{
  "num_hidden_layers": 12,
  "hidden_size": 160,
  "n_experts": 192,
  "experts_per_token": 8,
  "d_expert": 32,
  "d_shared_expert": 0,
  "hidden_act": "swiglu",
  "moe_layers": [2, 3, 4, 5, 6, 7, 8, 9, 10, 11],
  "router_score": "sigmoid",
  "normalize_top_k": true,
  "routed_scale": 1.0,
  "balance_loss": 0.000221,
  "balance_bias": true,
  "router_cosine_scale": 10.0,
  "init_std_router": 0.00852,
  "lr_router": 0.000818,
  "vocab_size": 8192,
  "norm": "rmsnorm",
  "norm_eps": 1e-05,
  "tie_word_embeddings": true,
  "optimizer": "adam_variant",
  "learning_rate": 0.00186,
  "beta1": 0.9,
  "beta2": 0.99,
  "batch_tokens": 65536,
  "max_seq_len": 1024,
  "train_tokens": 501100000,
  "max_steps": 7647,
  "dataset": "wikipedia_en"
}
Below are experts of layer 7 (counted from 0) of a mixture-of-experts language model. Rows are named router (the router's row for the expert), gate (a neuron's input weights, with its number), up (a neuron's input weights, with its number), down (a neuron's output weights, with its number) and show model dimensions 0-159. Each number is 128 + 32 x the weight over its row's rms, rounded and kept within 0 to 255.
After each expert's rows: a language model's description of what the expert responds to. This comes from a sample of Wikipedia text that the model never trained on.

# expert 45
router [131 120 150  85 145 113 101 134 159 116 113 137  98 136 135  92 143 150 104 161 148 166  78 100 126 163 148 173 159  61 149 156 130 140 141 132 153 144 108 140 167 114  52  91 122 126 158 183  91 157 143  86 132  87 163 100 122 140 144 158 108 193 133 127 133 137 149  51  82  96  95 136 155 134 138 118 151 101 127 143 106 112 149  84 113  15 125 157 195 100 143 135 138 148 152 119 174 142  87 159 118 115 156 145 106 145 176 147 180 172 106  79 113 138 169  59 111 147 103  92 105  98 144  78 111 139 106 134 157 138 204 139 177  84 180 137 159 183 121 130 105 126 126 114 175 208 167  92 138  73 172 111  89 154 131 103  93 109 144  92]
gate0 [186  96  71 109 124  87 153 139 127 106 128 155  95 134 129 155 170 148 148 133 131 175  96 117  90 154 139 126 161 128 131  94 102 114 131 106 163 165 129 102 177 151  89 123 149  78 140 149 126 138  75  49 121 109 116  78 136 194 137 132  59 136  70 173 156 109 224 147  96 130 139 140 148 123 182 119 124 148 201 154 112 147 122 203 150  99 123  90  88 123 143  98 125 166 191  63 165 145  85 110 110 110  81 171 101 153 128 133 152 158 125 118  55 154 144 106 135 103 137  80 174 144  82 112 186 119 174 156 108  79 112  98 119 143 105 105 131 182 137  82  76 150 127  93 120 131 134 166 128 117  72 159 128 157  98 153  96 113 106 135]
up0 [132 178 134 171 165 190 139 175 147 105 143  85 129 120 139 170 135 141 105 154  99 114 141 152 170 119 157  70  63 165 144 131 160 143 155  99 134 131 107 147 142 145 132 101 165 110 147 136 204 125  83 148 159 115 139 118  86  78 172  98 177 138 158 129 106 132 123 106 124 159 153 143 134 103 101 144  80 103 187 123  80  96 127 107 215 101 169 149 170 135 113 100  48 131 112 141 120 148 214 153  96 122 134  46 146 115 144 135  93 143 130 164 160 136  97 198  93 169 116 158 122  98 152 165  62 131 127 120  90 143 102 175  99 130 142 167 167 109 158 123  81 130  80 173  96 115 118 100 132 197 137  92 165 107 128 117 112 130 114 200]
down0 [139 124 160  77 138  69 108  84 105 113 113 105 155 151 102 127 137 146 113 138 123 138 158 135 122 125 151 160 134 161 134 112  50 134 119  92 136 105 173  82 153 161 107 133 128 164 109 151  44  53  93  67  99 144 144  58 130 210 142 154 121 187  69 128 156 141 143 119  61  98  90 206 120 156 133  90 140 131 152 127 103 158 150 124 172 106 164 181  64 142 139 163  83 178 113 127  63 158  56 170 107 126  80  88  99 127 143 149 128 108 142 140 154 131 131 146 169 139 115 140  84 120 107  92 113 139 123 100 143  85 156  99 130 113 154  80 142 147 176 125 125 198 127 165 141  72 121  96 122  95 103 106 152 141  99 160 115 173 152 119]
Description: Final suffix pieces of longer words, like -al, -ical, -ation, -is, -ide, -s, as in dorsal, vegetation, Synopsis, peptides.

# expert 31
router [112 142 155  77 131  84  93 129 145 132  86 108 172 153  80  96 147 128 113 198 118 161 100 131 101 127 184 159 102  55 134 124 128 157 135 162 139 213  71  99 131 121  88 126 116 150 105 139  89 141 134 156 111 140 132 130  76 144 139 173 102 105  97 133  97 149 130  43 157 118 106 153 122  76 172 161 143 145 143 151 122 110 123 106 146  18 161 113 126 113 121 149 117 171  92 135  95 127 129 165 144 109 125 161 136  85 154 159 195 147 121 127 100 151 107 118 144 150  81 125 139 113 113 112 141 118 165  78 155 154 147  96 115  92 228  70 153 130 111 127 100 118  97 107 143 230 117 118 119  61 147  84 111 168 156 122  88 169 110 123]
gate0 [143 179 202 175 151  40 136 128 104 133 105  69 168 139 111 141 179 147 114 158 108 162 138 185 209  64 157  68 126 109 189 165 155 125 127 126 106 129  74 138 113 106  82 138 166 160 110 140 179 136 114 137 104 101 141 149 184 142 163 144 146  91 136 136 145 153  96 125 167 149 164 106 138 137 133 130 109 202 144  96 132 132 119 136  90 144 120  68 111  90 126  81 129 182 134  91 140 151 168 124 146 118 110 119 152 130 131  85 127 123  87 136 123  61 156 160 156 100 109 104 124 116  74 116 128 111  79 159  67 158 155  80 136  94 167 149 198 124 175 127 150  87 111 183 113 120 131 141  79 127 143 127  92 162  52 121 135 139 100 166]
up0 [123  92 135 148 108 159 144 129 110 163 107 123  89 139 118 136 160 107 132  85 137 144  95 133  64 104 100 199  90 175  95 151  87 151 108 122 180 113 173  64 141 154  85 115 180 160 120 193 134 155 109 174 127 165 146 133 219 153 148 106 156 158 178  74 156  90 126 154 177 144 103 140  93 187  81 113 126 168 136  59 122 102 155 107 163 145 107  77 119 105 146 149 155  80 179 149 143 155 116 139  96 125 137 133  93 128  95 121 103 179  79 112 112 107  60 138 143 115 149  75 187 156 120  61 130 149  95 120 145 135 107 117 110 147  97 130 167 165  89  68 138 172 132 129 117 154 168 159 153 117 121 176 134 185 162 107  81 101 111 125]
down0 [183  96 108 115 102 139 111 143  95  86 172 134  98  93 122  90 107 122  85 162 102  91 126 140 174 161 178 136  78 145  64  89 186  99 145 168 136 191 111 159 192 209 130 100 109  66 121 141 123 123 120 131 153 128 127 109 154  62 133  98  86 133 161 152 141 129  95 131 168 171 169 142 131 135 144 116  87 117 200 113  54  94 109 138 183  97 141 116  99 126 141 157 102 131 144 140 144 151 131 153 109 118  89  86  96 106 155  72 136 154 114  83 153 147 124 103 148  93 101 157 140  65  86  95 163 150 115 111 152 144 153 137 107 193  95  93 113 154 103  46 143 141 101 132 189 191  79 136 112 101 126 167 144 183 140 144 131 136 115 159]
Description: Suffix pieces such as -ed, -ation, -able, -ent inside words, and infobox labels like Preceded, Succeeded, Occupation, Spouse.

# expert 3
router [119 188 125 138 119  88  85 110 134  80  95 163 114 148 105 116 148 156 160 161 220 218 110 169  66 160 168 139 132 117 138 147 104 165 117 143 154 162 120 137 164 146  95  96  89 161 105 120 121 141 137 156 137 185 108 131  74 107 178 121 137 112 129 104  95 142  80  17 179  84 131  69 106 104 160 125 173 128 172 142  95 128 144 127 169  53 130 132 138 145 158 188 201 129 127 124 142 173 142 147 117  86 146 132 121 136 141 120 163 159 161 136  67 153 150 123 116 149 108 149 130 122 148 147 159  63 142 118 131 118 168 116 127 109 151 133 163 123  92 149 116 125 141 154 100 163 113 116 121  62 119 132 113 123 200  97  46  92 119 120]
gate0 [167 133 167 127 178 140 121 152  82 144 172 100  69 105 166 136 126 106 122 124 194 136 128 126 141 188 150 128 169 136 104 133  89 141 142 133 156 124 205 130 145  77 129 136 143 126 172 143 113 185 126 114 168 113  24  93 111 110 106 108 111 141 128 116  98 111 133 100 174 133  89  88 184 148 157 130 109 182 143 213  69 153 150 132 119 108  96 134  75 175 112 155 170 130 125 126 127 135 159 120 150 103 116 140 138 103 177 182 147 103 133 174 131 202 141 124 102 133 223 119 119  79 161 123 123  76 164 103 165 139 139 185 159 123 131 107 112 108 155 174  68  96 190 149 112 122 112 120 108 139 111 116 142  65 150 100  89 173  93 128]
up0 [142 150 100 111 234 176 144 149 103  99 151 103 126 129 171 154 102 116 122  89 142 119 112 105 143 149 156 134 188 116  83 101  96 128 130 156 111 110 176 159 141  70 161 129 106 106 108 127  77 160 116 172 114 117  64 116 146  82 154  83 139 138 115  92 114 130 158 161 121 176  93 103 193 189 162 173 112 141 102 147 142 118 141 149 103 132 101 167 105 174 171 134 191 157 167 164 102 114 118 116 141 110 152 144 168 154 135 170 139 145 194 136 123 168 108 113  24 172 206 108 104 127 156  88 147  99 131 133 166 123  97 203 161 127 121  79  97 112 154 188 101  62 140 105 110 105 133 124 106 133 133 116 132 106 149 110 102 188 105 124]
down0 [130 155 139 142  68 129 163  57 184 127  96 109 141 110 158 111 137 144 161 123 128 132 159 124  84 121 124 100 127 146  95 160 128 133  70  82 103  88 104 115 130 159 118 134  76  97  87 140 170 149  88 105 132 147 142 125 164 123  83 143 105 152 144 115 140 176 121  39 146  56 141 126 129 125 178 130 100 137 181 141 115 120 102 125 151  64 151  84 192  59 147 104 133 115 180  75 154 205 131 154 133 132 136 132 139 135 166 137  63  69  97 164 129 112 184 168 175 133 138 127  98 144 165 148 139 129 124 101 156 160 112 145  98 148 122 135 149 137  83 110 215  85  98 136  81  33 137 169 148 167 117 127 141  77 166 116 134 120 159 131]
Description: Standalone space tokens inside text, often before a number, name part or word, as in "Fund Baby", "Traquair, 1888".

# expert 27
router [184 151 150 142 126 128  86 117 133  90  95 146 127 160 128  79 129 142 109 171 136 166  60 127 130  86 116 174 166 136 119 131 112 181 150 177 129 191  63 106 126 147  91 151 113 107 142 166  85 169 153  89 133 187 146 129 103 112 169 102 167 159 110 115 147 137 114  83  67 119 118 140 156 127 166 103 117 161 125 148 127 113 123  90 156 110 109 148 169 112  81 101 141 202 132 120 145  95 143 208  76 109 142 170 152 132 213  94 171 150  62 117  76 123 134 129  89 109  27  94 131  85 107  89 180  92 164 117 135 131  98 121 179 106 177  90 142 138 120 113 105 159 123 125 146 189 149  63  97  96 142 110 107 119 140 127 121 112 155 135]
gate1 [134 140 153 159 149  94 159 112  95  62 147 120  91 127 165 133  79 124 109 128 115 114 146 138 129 151  97 171 173 126 106 138 127 149 116  99 168  91 121 124 144 114 122  97 118 145 149 128 176  95 191 131 114 131 104 117 166  89 157  63 186 165 142 195 153 106 106 126 124 132  57  98 125 162  64 118 119 148 162 178 141 171 110 129 138 154 142 128 117 131  82 152 139 127  90 100 112  39 185 142 130 108  73 168 148 144  92 133 146 118 100 180 133 148  78 176  76 131 110  90 124 146 183  85 158  63 150 107 147 104  71 182 133  90 192 161 180 154  74 138 158 118 145 116 137  98  76 128  94 101 108 152 147  39 138 115  96 135 149  97]
up1 [ 41 158 117 147  89  86 110 151  84 168 102 145  95 109  82 169 119 120 145  90 155 144 118  50  98  99 120 108 117 129 134  80 148 137 143  69 100 127 151  89 134  69 181 177 101 126 117 167 120 108 103 110 113 169 141 168 154  91 115  76 124 140 106 101 166 147 157  99  55 165 107  71 119  75 102 159 127 168 101 127  84 128 161 110  83 119 164 116 161 122 109 167 131 114 183  94 119 131 113 117 137 137 139 182 123 105 117 151 147 126 119 101 131 130 117  90 118 160 126 129 125 120 104  84 131  77 105 186 116  77 101  33 138 120 180 178  65  88 198  53 102 132 147 147 116 143 103  86  90 117 109 146 133 126 109  95 132  86 156 141]
down1 [144 109  90 137 107 125  98 162  98 102 104  94 134  95  91 145 165  79 155 120  96 105  88 203 143 108 173 106 132 148  89 133 117 122 179 148 145 102 156 191  67 154 117  76 116  79 142 133 131 133 115 145 127 119  97 115 121 190 146 148 108 142 114 103 125 195 111 151 114 126 132 137 135 150 126 150 166 111 136 179 153 127 137 111 124 135  56 153 114 146 140  81 171 116 161 147 109 170 120 172  43 173 110 151 171 163 151  62 115 191 109 103 131  89 136 128 118 124 160 134 123 132  86 190 131 143 128 163  24 151 172 155 123 160 124  50 155 122 148 182 127 121  60 128 166 129 128 126  89 160 110 153 114 184 129 141 137 182 131  57]
Description: Hyphens starting list lines in infoboxes and pipes starting table cells, plus semicolons, bullets and similar separators in structured data.

# expert 9
router [111 153 166 107 171 117 120 122 157  96  95 136 102 133  99 133 149 145 145 140 107 155  89 139 135 123 130 188 107 141 119 135 115 175 129 146 158 139 101 139 146 138 103  88 128 140 135 176 120 135 106  96 167 119 119 142  95  83 179 137 150 226 160 106 160 140 132  76 123  35 119 132 203 145 166 105 129 133 127  49  98  74 154 103 149  85 103 123 173  85 112 119 158 140 105 156 127 130 159 171  98 139 138 141 114 135 128 112 178 153 148  84  77 163 136 105  76 138  85  95 150  74 104 128 156 149 148 153 123 109 137  92 175 118 215 138 124 204 156 148 116 132  74 146 149 254 168  89 127 137 127 145 154 121 123 109  95 164 171 137]
gate0 [115 123 151 113 139  82 122 105 167 123 133 180  68 130 140  79 162 127  91 125 109 137 150 115 130 103  64 173 154 151 185 135  81 176 159 129 130 133  80 115  81 119 163 109 100 161 117 173 100 146 226  79 122 138 113 110 113 148 139 132  56 107 140 115 102  72 119 124 150 132 161 107 110 141 106 102 142  56  88  72  93  92 145 128  91 114 129  91 127 111 144 157 104 152 114 113 192 144  95 114 115 126 112 200  84 140 165 132 101  85 139 153 157 122 196  93 166 115  86 112 177 115 150 117 181 118 101 128  61 174 194  69 176 131 125  94 152 137 149 104 160  71 121  67 106 144  95 123 121 113  97 176 134  88 107 116 108 103 138 105]
up0 [124 107 154 149 126 104 120  84 117  57 127 114 160 150 131 119 133 126 123 122 102 123 122 181 114 120 109 114 118 152 117 140 131 115 139 150 148 124  98 142 116 119  79 199 183 140 152  98  72 155 120 127 165 136 119 109 194 180 122 143 123 145 138 136 145 150 140 132 123  55  98 118  95 148 100 104 187 157 119 118 115 105 109 141 126 147 104 146 172 185 224 113  90  78 150 149 188 178 143 132 151  67 133 124 100 148 170 154 114 153 122  74 158 134 207 126  96  99 105  83 145 150 132 119 136 214  88 179 133  79  99 164  93 156 162 115  60 110 128 140 156 133  26 112 110 129 185 159 136 131  96  73 141 157 162 179 173 133 122 109]
down0 [108 101 140 125 118 104  32 171 141 150 143  98 118 177 107 171 106  88 139 116  96 127 187 102 186 145 125 148  99 155 116 117 124  83 125  94 118 140 191 125 117 149 121 177 143 102 126 110 113 129 122 145  70 159 167 139 107 156 172 136 127 130 150  63 170 172 124 168 136 129 137  99 173 141  84  74  53 156 115  77 153 107  65 137 152 152 109 140 101  88 161 158 139 119 111 135 163 124 140 146 149 101 161 105 148 168 168 121 137 118 183  94 159 173 117 158 133 164 181 135 172 147 146  86 119 120 170 192 163 146 151 127 113  91 137  98 103 138 138 181 158 152  80 135 163   0 108 135 121 190 129 108 130 160 141 108 101 142 131 143]
Description: Short second word pieces after a capital initial in proper names and terms, such as T-ally, Py-ral-idae, J-ill, Ch-ro-mosphere.

# expert 19
router [115 142 132 150 107 119  65 161 135 123 108 118  73 117 109 108 180 103 127 140 133 190 120 168 103 106 172 187 133  77 108 128 131 163 188 150 173 167  96  54  94 134 116  67 126 184 147 138  87 155  92 136 101 102 134 151 132 128 173 113 124 169 144 143 151  92 137  54 106 102 144 152  95 107 180 147 149 150 147 119 104 117 158  80 167  58 137 157 148 162 119 109 124 164 122 161 115 148 151 117 135  90 126 114 159 185 124  79 210 154 131  81 101 165 140 111 135 130  46 119 140 114  85  74 155  64 190 118 114 143 135 144 130  91 177 152 155 178 112 115  52 139 166 156 143 186 128 118 113  88 155 130 128 101 162 119 115 127 161 155]
gate0 [ 68 237 101 128 136 105 107 103  90 176 135 138  93 108 138 136 173 133  79 126 133 136 168  95 128 146 176 121 134 151 167 101 155 177 114 130 189 155  99 182  94 123 130  53 135 154  95 179 148 144 194 124  72 129  84 170 150 137 175 138 125  57 173 166 180  94 111  90 107  96 129 152 118 143 153 111 118 113 125 122 131 116 176 146 164 109  97 187 130 168 107 160  84 177 162 174 112 142 153 148 172 123  66 131  85 142 135 149 118 115 155 175 139 160 125 153 148 143  94 134 187  95 132 142 155 102 208 117  88 150  96  97 134 153 103 187 114 133 122 117 150 105 145 125  99 150  98 105 123  88 129 120  87 173 175 162 108 164 134 135]
up0 [125 155 190 149 159 156  74 141 166  91 125 137 157  86 110 113 112 136  90 169 178  78 121 162 163  89 108 120  66 106 124 162 111 143 199 176  91 130 152 132 147 128  96 141 134 155 152 130 123 142 192 130 180 123 106 120 117 101 120 149 155 126 107 137 105 153 147 143 150 146 163 114 187 126 152 117 144 138  71 116 107 117 150 209  73 140 196  81 109 125 104  64 151  29 173  91 154 172 143 114 106 157 170  76 120 139 127  91 134 101 129 115 134 147 143  99 101 111 174 154 131 143 129 103  82 144  86  86 144 191 166 146 157 120 107 113 139 116 122  91 158 199 157 128 105 139 116 173 132 158  98 118 160 126  57 124 174 120  73  75]
down0 [113 113  82 115 122  62 173  77 192 116 146 138 123 140 107 124 106 130 124 114 201 134 176  86 138 164 157 102 161  98 108 156 118 133 148 117 115 131 149 140  80 152 154 135  84 174 118 169  93  80 101 128 104 111 146 170  96 133 167 157 150 104 103 133 137  97 102 144 128  49 125  83 110 102 124 105 119 114 154 114 170 145 106 153  78 153 151 113 159 139 141 121  98 119 148  96  50  94 139 151 147  87  94 173 142 146 133  64 120 136  77 147 140 114 172  94 119 151 121 120 112 146 116 151  70 129 150  76 188 155 187 112 187 124 109  86 162 130  34  97 156 131 105 151 113 183 112  88 148 103  53 141 110 172 125  72 149 201 107 159]
Description: Commas, colons, hyphens, dashes and opening brackets after names or headings, as in "Rob Lantz,", "Most wins:", "Jean-Pierre".

# expert 34
router [ 74  88 139 116 152 104  87 141 195 113 112 139 111  87 116 118 120 150 104 165 138 157  47  96 114 134 132 162 131  82 123 110 128 150 150 158 148 199  95 144 134 142 107  96 131 144 124 196 143 181 109  96 159 146 137 150 112 108 102 119 137 182 142 133  99 155 138  73 115  48 163 169 116 130 161 124 154 186 135 147  89 103 111  65 110  89 114 181 171 118 108 125 119 130 131 127 168 152 151 158 116 127 142 129 125 139 159 171 216 161 100 154  55 112 151  86  87 152 100 125 142  60 124 117 118 116 173  90 122 175 154 147 187 103 154 137 118 127 124 123  80 115  77 163 107 240 107  85 112  97 173 135 143 126 145  80 136 140 149 102]
gate1 [150 140 108 119 173 126  95  96 122 120 113 126 155  85 187 175 153  86 141 162 101 155  81 112  85 142 170 125 152 185 143  91 128 126 129 147 140 106 123 119 111 167 142 105 185 129  93 182 144 114 134 112  86 103 160 127  87 135 174 100 139  91 117 144 132  64 127 111 142 105 114 129 103 121 132 126  57 116 110 135 116 123 110 108 186 106  91 191 153 122  70 103 121 123 122 122 147 156 149  92  96 161 114 120 104 125 162 175 123 161  49  96 117 116 209  99 155 115 129  91 208 102 107 165 132 117 146 148 111 175 123 163 135 131 150  79 113 208 198  77  93 142  58  89  90 182 101 176 143 161 118 142 155 169 104 108 164  65 166 138]
up1 [102 102 126 102  78 107 115 164  68 188 132  93 123  97 152 140 130  76  95 142  95 162  72  93  99 163 130 122 162 147 176 149 149 109 165 117 115 167 126 128 146  73 145  97 166 132 170 150 175 114 116 119 116  93 143 118 160 127 102 133 135 153 135 157 149  44 138 133 104 126 129 135  57 114 124 157 116 184 152 123 145 120  82 105 157 103  35 190 118 116 138 119  95 116 179 121 136 180 111  79 135 148 162 137 105 114 200 176  91 105 120 111 134 161 142  90 158 130 126 112 168  67 162 184 148 165 119 177  86 177 155 152 167 146 145  58 101 191 112 120 123 110  59  99  93 129 119 126  90 142  86 115 117 174 130 145 134  65 139 106]
down1 [134 186 159  53  37 130 158 161 120  96 144 117 111 114 143 114 179 133 128 118 158 156 180 164 134 133 121 167 135 117 113 166 178 135 224 104 136 120  93 136 124 125 146 178 125  87  95 143 101 167 146 193 107 127 136  71 150 154 148 132 129 121 139  69 131 100  99  88 136 156 131 118 117 127 129  96 101 178 138 164 148 126 124 170 114 112 104 104 139 149 164 114 104 138  85 116  98 183 140 122 165 153 150 151 103 108 104 112 116 107  95 147 138  93 162 118 197  91  93 103 107 114 124 106 194 223 151 174 115 117 147 140 109 160 151 112 183  56 111 128 108  52 171 139 111 181 121 102  90 103 195  87 135  99 138 111 122  79 157 101]
Description: Suffix pieces ending species, genus and foreign surnames or places, such as -idae, -ius, -ović, -ová, Casablanca.

# expert 60
router [128 119 140 105 135 132  94 113 180  74 154 114 106  71 124 115 171 139 158 155 106 128  88 120  96 118 165 180 130 106  80 148  98 165 114 218 144 220 104 123 157 148 116  57 128 155 140 178  97 134 144  81 160 127 115 158 119  97 150 173 150 137 128 120 115 161  88  56 109  71 111 164 121 122 185 109 187 164 121 116 121 144  94  74 150  77 142 151 152 133 112 190 100 106 113 138 152 133 131 121 116 140 115 167 142 140 154 135 125 153 130 154  59 138 126  99  81 108  76 114 167 105 118 133 147 121 124 110  95 131 174 155 140 102 165 129 126 162 157 149  79 145  87 150 110 237 111  72  90  80 170 136 136 107 183 140 137  86 154  93]
gate0 [146 108 112  88 112 124 150 113 131 145 129  92 171 106 109 158 122  82 204 153  84 143 147 161  94 103 144 134 162 177 153 161 133 120 128 150 104  63 145  92 169 212 132  62 133  56  77 136 111  94 120 124 107 131 116 122  56  83 120 139 118 149 135 153 117  90 129 101 119  47 112 127 139  82 146 120 138 134 151 134 126 110 149 156 131 109 105 113 151 147 139 146  95 117 117 141 188 182 113 128 100 140  89  80  93  89 147  98 154 143  87  89  85 121 107 165 146 122  80  57 181 124 114 194 132 140  91 194 120  84 135 182 178 171 177 111 139 184 169 145 156 155 157 120 119 157 136 147 144 141 190  78 130 151 115 174  86  90 132  98]
up0 [146 183  98 178 157  87  97  92  94 120 147 114 147 166 173 114 155 172  87 212 151 117 140 133 160 161 134 131 119  97 203 140  73 116 126 120 160 165 112 135 106 103 108 154  88 124 136  93  79 110 101 110  76 101  95 138 157 121  94  94 163 151 109 101 150 159 142 127 174 179 147 148 152 151  80 127 127 141 147 129 157 137 137 156 102 152 121  99 158 130 161  78 164 166 172 105 120  94 134 138 142 128 158 195 143 179  79 168  98  95  96 117 144 184 109 166  43 108 124 138 102  60 141 135  91 120 174 112 102 172  94 115  54 161 116 137  94 110  96 100 153 138 103 128 154 121 106  97 140 197 109 173 163 145 123  83  83 204 133 122]
down0 [153 153 148 118 163  77 120 136 145  87  80 112 155 149  87 151 132  84 102  84 100  79  81 161 134 165 132 146 100 111 150 140 120 181 134 118 144 129 211 130 107 100  91 134 102 135 117 103 153 101 155 189 117  90 137 106 125 141  54 126 159 135  97 176 105 113 106 125 117 114 153 204 139 112 104 103 131 159 142 123 133 138 168 124 138 181 140 156 143 122  83 156 185  91 222 123 113 122 103 255 123 155 145 111 173 183 148 189 164  82  95 112 138 194 129 110 131 175 172 148 125 124 106 109 142 121 150 135 114 109 107 135 126 134  97 141 125 103  95 161 133 140 109 110 130  88 136  68 102 147  79 156 136 102 133 122  92 187  90 153]
Description: Endings of surnames, place names and long words, such as -ton, -ford, -ington, -man, the n in Technology, and names Thomas, Martin.

# expert 32
router [131 184 155 132 137 135 102 129 170  96 107 116 118 100 145 164 146 146 136 187 157 219  65 115 118 117 157 176 119  86 146 171 117 159 101 139 141 173 112 115 145 159 123  98  84 112 158 174  90  98 131  77 191 157 182 151  81 103 108 111 132 183 118  75  90 103 102  25 131 128 150 132 173 123 161 156 160 148 159 142  97 136  98 123 114  58 104 142 107 119 112 135 141 129 119 129 101 164 151 183  95 103 161 136 156 142 146 122 165 177 181  70  69 146 137 127 112 140  49  95 117  90 177  95 126 101 146 152  83 150 151 123 135 108 172 117 166 159 139 130  95 116 165 151 136 184 130  82  90  73 128 130 110 145 127 142  70  98 155 115]
gate1 [113 100 171  72  43 108 101 117 147  98 156 120 164 140 128 151 129 110 143  91 112 163 135 119  96 131 155 205 137  91 180 117 157 194 118 167 105  94 163 143 154  95  96 113 121 119 107 141  86 166 137  69 214 228 124  34 150 135 117 177  79 111 113  81  87  69 103  95 163 154 139 133 138  83 139 176 109 146 160 110 122 134 124 139 137 152 112 169 101 111 158 148 148 150 144  91 131  84 143 149  93 131 154 129 202 126 123 117 105 108 138 127 137 128 140 130 133 174 138 134 111 149 123  86 105  92  70 132 151 116 181 140 158 128 109 137 154 187 121  76  82 152 165 166 148 128 122 117 121 141 124  88 188 142 129 175 169 104 160 159]
up1 [114 165 179  79 128 171 145  96 122  73 151 148 189 125 118 170 147 154 172  82 180 137 131  86 141 172 102 154 192  79 128 115 114 150  91 116  91  99  96 155 159 112 154 139 146  85 154 174 173  97 113 109 171 208  83  99 132 162 133 131 122 139 110  91  81 103 135 116 128  97 156 143 153 182 133 174 138 197 164 126 108 127 100 183 124 120 125 165 139  98  76 143 146  72 156 149 122 107 127 109 156 166 157 170 183 136 135 158 119 123 148  94 134 156  62 123 105 206 152 140 113 144 169 140  79 175 102  75 119 127 179 170 139 121 112 122 123 186 115 101 119 126 176 118 147 121 108  90 140 153 131  46  97 119  84 105 112 112 175 103]
down1 [156 177 160  98 146 150 158 110 149 145 163 157  82 107 114 104 144 117  88 139 109 115 121 119 115 125  97 124 109  77 119 101 134  89 168 140 107 164 138 162 166  98  96  94 102 210 143 118 151 108 102 197 113 144 164 127 128 111 190 113 166 122  98 149 143 216  83 118  59 125  84 141  86 151  97 166 132  71 145 110 147 136  94 125 122 141 139 111 139  80  96 134 120 113 179 104 159 197  98 102 171 151 104 133  89 116 157 144 106 123 146 106 129  95  99  94  98 163 152 209 106  93 121  65 129 134 181 110 154 192 135 168 141  88 156 169 124 100 152 140 164 181  85 182 178 112 168 188 153 171  99 100  91 109 102 117 126 102 146 171]
Description: Standalone space tokens just before a number, as in batted .219, aged 42, June 30, or before an empty table cell.

# expert 48
router [124 146 131 140 170 112  75 145 192  65  98 111 124 170  73 116 136 144 120 109 142 142 125 113 115 165 167 140 145  92 146 101 139 168 127 138 114 181  92  62 109 106  99  79 179 132 172 145  80 164 130 103 135 127 121 137  69  44 175 166 152 113 125 162 128 120  98  40 167 105 115 148 201 131 154 110 113 176 144 116 125 103 102 132 150  56 169 149 138 117 115 121 103 121 145 141 130 114 163 141 130 134 167 212 150 114 192 132 115 145 110 157 103 125  82 142  58 148  96 128 163 137 101 107 148 108 177 150 137 130 116 123  77  72 149 126 101 195 142 106  94 122 105 165 142 241 141 104 133 139 171 129 119 129 137 147  96 146 109 140]
gate1 [116  96 144 140 134 106 129 187  88 102 176 127 173 109 107 160 170  85 148 120 153 102  79 191 115  80 114 151 110 146  96 107  91 141  72 122 151 113 145 159 126 162 125  75 150 140 138 125 106 125 171 164 150  94 177  85 190 121 118 139 155 152 133 145 115 168 109  88 123  70 116 119 198  79 170 125 119 155 135 158 144 103 137 130 132 106 145  91 141 125 210 209 136 117 133 166 134 131 138  81 111 108 165 108  96 133 102 189 151 138 104 131 115 102 127 148  89  63 111 124 151 184  49 171 142  94 173 133 130  90  49 145 114 101 121 183 125  92 158 143 173 176 113 159 126 148  98 168  95 170  81 152 155 106 158 159 153 175 166 120]
up1 [ 82 133 147 128 137 129 135 172 128 128 181  72 148 146  96 132 126 148 103  98  86 112 115  85  74 170 145 128 117  94  78 133 145 162 114  97 151 127  79 129  90 104 150 145 119 135 210  63 134 149 182 107 152 116  94 191 173 118 118 128  90 133 120 110 125  89  95 109 161 166 127 111 103 127  78 149  87 145  72  86  58 145 100 114  98  84  84 148 175  69 175 221  88  89  78 151 146 192 103 143 139 186 142  80 164 106 112 185 130 126 120 158 172 158 135 110 104  84 154 210 148 111 136 131 156 102 106 128 146 109 112 141  93 115 124 128  66  84 174  72  98  97 136 123 129 129 119 121 112 124  98 110 125 135 157 129 149 162 135 149]
down1 [134 129 122 130 124  94 100 182 131 176 127 163 133 102 198 115 160  87 137 173  98  88 133 154 114 161  87 141 117  96 184 175 100 147 109 115  89 101 119 138  96 104 160 136 108 115 152 115 153 158 137 126 128 154 118 139 130  99 129 166 138  96 150 131 162  94 125 136 115 102 118 152  97 158 102 118 135  53  91 125 122 201  53 120 153  81 128 119 110 120 104 113 111 127 131  74 134 127 150 144 112 140 109 109 132  79 121 111 118 182 175  68 194 138 168  78 127 130 125 126 115  84 168  99  72  61 159 158 121 179  94 179 110 104 157 152 145  92  49 108 179  77 144  99  75 123  74  55 140 138 171 126  85 165  60 109  72 163 140 134]
Description: Common English first names like Joe, Frank, Brian, Kevin, and mid-word pieces of names and words such as -ie, -tte, Li-ke.